{"n_layer": 12, "d_model": 192, "n_experts": 32, "experts_per_token": 6, "d_expert": 96, "d_shared_expert": 0, "activation": "cubed_relu", "moe_layers": [1, 2, 3, 4, 5, 6, 7, 8, 9, 10, 11], "router_score": "softmax", "normalize_top_k": false, "routed_scale": 1.0, "balance_loss": 0.00934, "balance_bias": false, "router_bias": true, "init_std_router": 0.0273, "lr_router": 0.000942, "vocab_size": 8192, "norm": "rmsnorm", "norm_eps": 1e-06, "tie_embeddings": true, "optimizer": "soap_variant", "lr": 0.006, "beta1": 0.95, "beta2": 0.99, "batch_tokens": [65536, 131072, 196608], "seq_len": 512, "train_tokens": 430800000, "steps": 3457, "dataset": "wikipedia_en"}
Below are experts of layer 8 (counted from 0) of a mixture-of-experts language model. Rows are named router (the router's row for the expert), up (a neuron's input weights, with its number), down (a neuron's output weights, with its number) and show model dimensions 0-191. Each number is 128 + 32 x the weight over its row's rms, rounded and kept within 0 to 255. Numbers have three digits each.
After each expert's rows: a language model's description of what the expert responds to; "mostly gets" lists some tokens that are sent to it at least half of the time. This comes from a sample of Wikipedia text that the model never trained on.

# expert 9
router:126177211061098138138182103131157127076072134082107096096099158138127161158138160122109131162071211095120172094134170151134087179098115109080126197199166167122201107158153090105140165079109080106166111082126107153158114163112163131096118126132091143130160201137139083109173150135108134123125092116091170130092114127093103157134113125075087158107113088073128102116130078132145095119119149168154126165146158169155072103130143105134113104150101126149134096178114129145121082018136122137136106131123172099109151130137049157098077149107116111179134106136112159160110104114115078122
up7:194163187082162135081148141131115096144122126126109113095078175185119108142103150050155127153092120106207113154094153151134104161098111164130149145175169104132115153174193119074107142084130193165163149162104130144120146083189124142178070154108092147137148209174135137105112107079133091115118166140094165086109127093166130125146102151151121148117160181110160137088092110142175148134120120109135152094170087149193148177133092079192170146143091162144165154102162102164213175152122101107114127127113077154117119120197158131117127090170141100172140124119142131124094181117158146092
down7:083107088168146110140105121069133138154109117104126104154129118161141098092137081145147180085130130193176122149102129101095138089128165110069135123153080120133116163135128092116116152102104120149070119132172056180131138100186121092163101113162144137063123148125094147041140123119103127102118213143112149157150158115166143144166128137159163106136173123166130120145097139145101175131169112143099118071160078167176180095089183144119125105188115127163131147117127159156102101147165088111103135129082093166119118089128172166186148128206140092153036124152195120192177149195109156105
Description: Name-start consonant pieces
mostly gets: " Th", "tt", " St", "dr", " Dr", " Sl"

# expert 3
router:114181150109098169110141108112134123121077180105097144109144139123102105131155143106096179134096175132105157184154087070139155096114125159177174136141097120097130132121137129180155164104127095107163131114126159091170056101097184096114148142117158177087143123208115095096134164132072109189119089151177144173144115081111158105128130123143141104063109146135046175117162064183111112077135174173196129079130085188117084089151133164087125094116119067134161160131049136154115108137154149149106113143187140179082119106144152125089135128075137109132164096094120094147106196115144111137
up7:125161141132161168126144160140176114108110104134062181141109165130140086186103128144142130134160103090156111136201108089125096136098173149104189156174155108077132106110126144182115140098127149124147119166104091130150187093141163059142090149121101105134117150102085160162090085205101100101149111156189156133109175105102195192125063136187091111147073103158166155158078141160102142145115106139125104089113121165132113153120114105057210143144137127086153150134172177132111132100111119068129102128118147139160189130143169159087174114159151122103158132060112083067167083147100096136
down7:106174102124087102111123112063111105144132155111110168190128144065104110111126186093134096070140194145148139130157138137073138128060135144157093087140135109174153151146110141149140152098136131154138140131145167135134127117166151143084156144106127133142131136205095127117110147147091192062098150139105143178132117147122143118099087122137132125153078108182111197113130147113146049168171052144132157100189122111154114121113175183131113059121142135116087201131172079108117131123105134103178075176129104166093172071088097080163094174151159117048128191157097105130118165166132171103
Description: Mid-word Latinate pieces
mostly gets: "uc", "ort", "pt", " government", "ici", " res"

# expert 13
router:048118093135150149086068153135117146167177089114130081099064084067104127092111132059177122090116116071110089103136159137115112075047171046113153131155122171201128122069163146157081120163163113130110142175128165101155150131152150169107126147116124148170133115108127113129162161123124098114174077110129158139117110117122137177139133202159106129093120092078117151130159104098121148166114079115110155108159149128128095092133136176122143124068178080106112127118126091118185096187118108083067101156135147129142097137140118146170141118172057131110174150136089133062101168071115169147
up0:164153105116133092051089148095065074157172113150102116102104095092171113108032112106125135125136140147151120145135182052152141096138113149099104072149142135100142111143117042168049106108167119082152121155169125163137154126105190175094149102093148115101113078107136100109156088205127109071135123156113101117110141108148142150132139129186171156137120101144157160140123106165134089139154112119078092121095177144160142154148160146123149150193113087114153134150128133093205084130164138110087123073093084125173148116195104115132147127179088136142165184125144143145161152099042144144
down0:146080106136173140118150135118124132090077137068167096104199134145125147109126158095187074117126116084118142154153146137133184119148158141115167112090109129091162095158081115127090145073086142109134153219095139086086121162120129064125105131171129109131119112151141143120182081101138164168094117119110138127129073105171161147166087147122188098133095166174065070109085122088163069172090161123133092167129172156149123136110183145104117147155112222169156106095118115208110153091134172128126114131141144128145125130151172146152137114121134139107146163146125092181153102016139073101
Description: Proper name pieces
mostly gets: " York", " George", " California", " London", "ya", "ford"

# expert 27
router:148116117181115076100177084163156094226168152162111104078120082178163144089118116048140119187118136113143117126147120141157119124094203094173076159098120121112131154096128116096118115139200199182155182066136139138108142176113145180117097179109138105070150109145094120140168067145130126149177152157111113081140173120073102099124152170107112161122136075187169146117108149118132117104163146128141145096128110107114130133172141091157149152125099143107178203166134108162138136117117110143133075147096103148146122128130129189185104078074137133169145074094159122117118090130072175110
up11:086113103169160083141158161129121189115100160124126130124123127164147158125114037136133066137179169136111119065078170129112107097068150170130158119136189083101111094161124146106093123082160173161105128100109117151168177132181070150133097141089068131087125152143126147166104083171110123110134213138174075108173125119110141140173154108111085122121151090152110144079155140095200106142112127152157071122119158121146089129121117143079156147080130119111081115135048156190160163067156141118122121138104189109116114103150156095169134077129133154142190164079113075166143151138076113150
down11:094132129151154118105057126109178140103173149116116209022094189149143093168109126112087143145178144155130183127198161128148132131115134096086140150141121106146090082173099161112128174089136079098089153147136190140103175095121140152173104114130082147120084105092170114140140133126112106141143086121130125088093127119172143085132087154137163126141132130130162140107090171135127148117147135160157121103120074142185155192058121103093119100176170089163148052150133173165142140088111163148153161141154125080113112118229113137138157107176100171104080130161140204168135087144137146144
Description: Sentence ends, clause links
mostly gets: " where", " .", " when", " while", " if", " than"

# expert 24
router:108158115077164099112175114117196143150134147130139185089125128218151090127170111153085140167092102094166088133091129096064102150173097158141068116145126157171103130120087159119106101122134187163142127138043099143108178085157116080128147100172105165131181080132173151118110137134141192163143141059114177126177125112113168135110131076120112114110103131115189114142113131151131103151142091082128098090137147118119141160155150147137169196145175071154116185140109061119133089141151105098196143151131120140127070087108128121175134136119182154092146201186147103104159106110176159145
up1:086175139127212064139151127153157147209097149123094164132118101128120135107181085160153117151142103215144096126140155144196165145094113144157119110198123125116148121085065117116109134130094125094093166118096144106128134064123124127074114120110091165063109151128146122138088119210137126131126170131161100073142171082160150124183114189106125103121125122139139160127136175096152120177183110177077137087114136149122106132185102165117147167165169135159164176163148069191139139146130144128103087112124095098164111145188123132125131152146079105153149121194165123094123083129167098204
down1:137195143132147169186116129118141104134081091158144146147174122139134189101126142122105157097142142112152130129110089113143180101162118136139129146147135127146088196127107099129106127107147208133150126169088190154156078126151051125114157185144078137126091083134152152152097136132116071100113123124107114148115068116107123084101128155150164082151120108130088125173104140163168086068191137136107065126129157111140164081187147137201128119151095130189095212087109104171132105110103163114086136156149183075163109135167173135108068182160151067139132181138103060113116130109132113058
Description: Articles and prepositions
mostly gets: "The", " the", " In", "In", " other", " The"

# expert 12
router:083115163090160103166174147054124143159081103113092203128118099066178100118088131127169089112144115148148161087156174146147168059101117114151129118143120168124143164115181123130191082159155171205132142137162136165103092121168147136157114111076105121141101125141129115166112153106134131157137150165163146109121138068051089133120155137101134132118137169198126091162155160146155140146129148141154142069111119100178193152119122148163155130193116109123088143142130205168142159152164127164160135146112094142111179148135172102127151162117094170080099118161085195055100120195098108074
up0:184108165099116136181079170136151176136094093157136159158067144132142073088159120092118133164173142141076179171122128112117110110120186122130145150101173163099076096114146082122114061125074141146091146125175194195111130120148114054167131134114070114093113122169118098148098087145143178143169095123174088056145081063108157125146146086146154117073113138147098205128101096155140170118111098133094156195117131136110189086160107086147152149144153118124216142107129127128158166135124130131156143106126088106107132120151122097136111092137158148133115170100054161068116099154105175131
down0:116086116096107148163113112169153131141160183185116073098144188114156155093110117188113158077118129129157131146174181143109088101181114130118113164147127131110115043078108115138204134139122111136146099168134126062085170116091055151116091117087196086072130095159122152114108121124079095097135103137127124143168100161092114123143149169115138100116174179134137147166145106110102136171123124151184139225136132109181134121088178102139180155166134126122176137194168175137144127170102157123082116144171119140092144085165115094141123138161168072097111095165156070181106111151132131068
Description: Noun suffixes, list separators
mostly gets: "ical", "ity", " area", " are", "ities", "ory"

# expert 29
router:151143176119140152103155126044101151069066158140136097150120141146134124159167142182119175137128192139145153113096145156244125150131125180126152158127128074143175123166100100133098157083097123086125129156124074171120163157119136099133081090184044199150101106165191124105154168126137123109102125139109135087108068158148109145150099093150100116195113100177134147129149127115126157163155109103063186197102196138092172145121105162098125110090123174097121106173173099092140080114121084179177137125147109133119086128152179108129102135104143139182134129156161154089127132129122112140
up7:123150191133146076147082048051114081093104095176120109128117157131138108089108158117136097107158122123160132132113112107101109111192102145082149152072145067145191083113118142121141103082111096143168125140058106170129198152119169121133095194138128148140134054135126146172090105136126167142138135133169094110149171178133180099127125059141183144087090106110141135118116134135090202107141112135099198128172128152059143100163110100083184114074104159134183186101135134096079121107132114062135140086101182144143126145111127141083170122088168089156078099107121139135101119116126123146
down7:110140136111139109094136123110127141109101141180162166163105135189116103133182075215119131135179079150126163096132144160147146196095112116107125169084081107174118101085124123147119090091121113148175123135164157149164170115114148109117134137199122097135118135087177072143103093108102102127123037130106149023138148135149069136166136116112129145155127150165099203139127080085139141161160154112066140177115091139076135103144167123129182142146095084117092127105117160171087111128138203145210107097148173142126160116116145111092139146075119135163091142063182132124141113128181097086
Description: Word-opening syllables
mostly gets: " all", " t", " Am", " Z", " North", " Be"

# expert 7
router:083112153093147104123109075125105195182073067153083123168132143108121085092080092148152089137193148152137118099102146145182205052123127076106162040142119166165087174133124107128136107159151117134138149152146161087105186119146121156167124110138097108166127075144113193117193188129148149145167161152136113130151136164118097190178109101154121138107106040139119153159154144103100144150116135165160154071129134156157171144149135148113123155102090088119077140119123143128172186175081137087101149143201077138128153100132174107128124140205106156132126099138128138104080121145110110101
up0:138109143073199120161171062128117128138136127118117119144120162138108111068130083084183177138201111115112158139092097143149121092113103154102132152138068170123066139148109085132148132107115104139115181139137119097145213110199165123161141147118185080142184124166147190186093146130101153150131161096094092095206168136085080103153106114159139144143152168126109091161088139085091123145141101109073122108160151133090202085154135147102145080128197184148168079074202146113115206131092128114139146131123153099138100120135113151087156130127074121139123124155127193115153135135128134128
down0:136160123138135118186143151133118146084160175150110174100115128174138167152110146169153130197178114125159132124141126154119150081129128132161106136157105153167093100193136131098212113136069146131139147146118148144120168175148155094115101148108098161136183144130139127110135142062092155083191175197177109124148128117147122162139129029109103080147127132149135068149074170135108131086226128121086140168100066148138118096143128131074136130062102140147097095130154137071132129115164129163177240113088119187096077104127150135167132113118126131153154155138149120118149135095148096196
Description: Mid-word foreign syllables
mostly gets: "ia", " km", "va", "ata", "ae", "′"

# expert 30
router:104169137132121157129111131102129197117121101127132134179162139122132150142161137129070189184145091140106126076142164098128116167158146151135086153138094105119172159135091158136104120180136151125124113137096078135082162044140134091080105086121068094126144137158104153107140146111126131080109144118105162062072144125145079142038102123062105183123121133125203144140093095069150119136184014141141091111114201090112163139117092095101176131061122136137136096151114119188139154088172141117108105082109085123105148183151141182134128161133146189125117111177166127140156111121161150098
up0:168128098085093174142144128151100142120093083147151176155134137084178146183179101099101128094157108098127149111104131052112176098165126132117100103119101131132136129090129108150109103171110148084218123141097122066111109093175133169115108102126114134099099086127165092083154160142106106116144113175180141087174073092174150119118126158111106123122151183165207157113117119141131140213148091157159103147096236145130151094130099094110148044099213108124145131111169151087167146142113090154125120150163116082146142171141120138085209148155156138149116124142126081098181124110109149104
down0:160141110101143122096140088123128069184110139128145122134139148158174102104143156159127073110133162144105122114104063069108103100149088110103119144134116163124174101119095111098068145074124170142136130099088136101133204113143083073170109095093142086087133121074129148154167125138104137136124116151133169121170161131165161073090133148127156169122108170113066073149112146122116139166170107116121133082093092103109053200208089147089158148165074094166141087088134121131147116137074110170093113153106120167176189063137147153175165106100048120095139119177135096202175132099129148116
Description: Commas, months, conjunctions
mostly gets: " April", " and", " In", " July", " September", " December"

# expert 17
router:148171107140164163158150144093118097097171117212122144092129033176094122145107142154124188179134134139136169126145111158096115107203148100144108167140100077106107114143162113176119136086171159132099160137049152098190083112137073118120139130141119130123142160104125137071100147101110127110109124123070120168200095131144189121103117098074112093144170105132133145122104161106146115084158083126101098122140092173172076136165140136096150195136102089152123126093174107115146127071153176138156103090197147154089162031111101139134143136152176094110114182104155115127125073118161123179
up1:090120135116158168064138161111121141111162162124113159088095161149084152143069176163154099084107124042132107135134166129074164146137121134124089133167111162070186160065103071163128184104135104099152174187078194106067095118141127172107115124083096177093107170113142113134123087131120162098105112109116173158138160105105113116109144191099143143101147151094181137106109172097146108066124086147113087165114165097156123159116111188138152157127159101173061141118151067094103120069143108087098114184181126144109125140108147087106164124139132129101137144110143104176123190152128148206
down1:123152171149117079128186121146124163135154108127183145145100134137181126120108121134063153148155152134167119094123136161137148157046158144118188124214099161124173094144166097111100105135154188152094138104114139097149100062150117077117176164144191145127111149123131102096112136129110103087177120148101176170079157186083178116176162129082058168121151126146081149131071176148131135124094158084162142187155112102139116125128088187094175144091160124101109099074150136117150139124152123096144176159186112033133123167141132178154112131116138092098087153101155161107135071119128115070
Description: Headings and function words
mostly gets: " his", " an", " their", " res", " its", " own"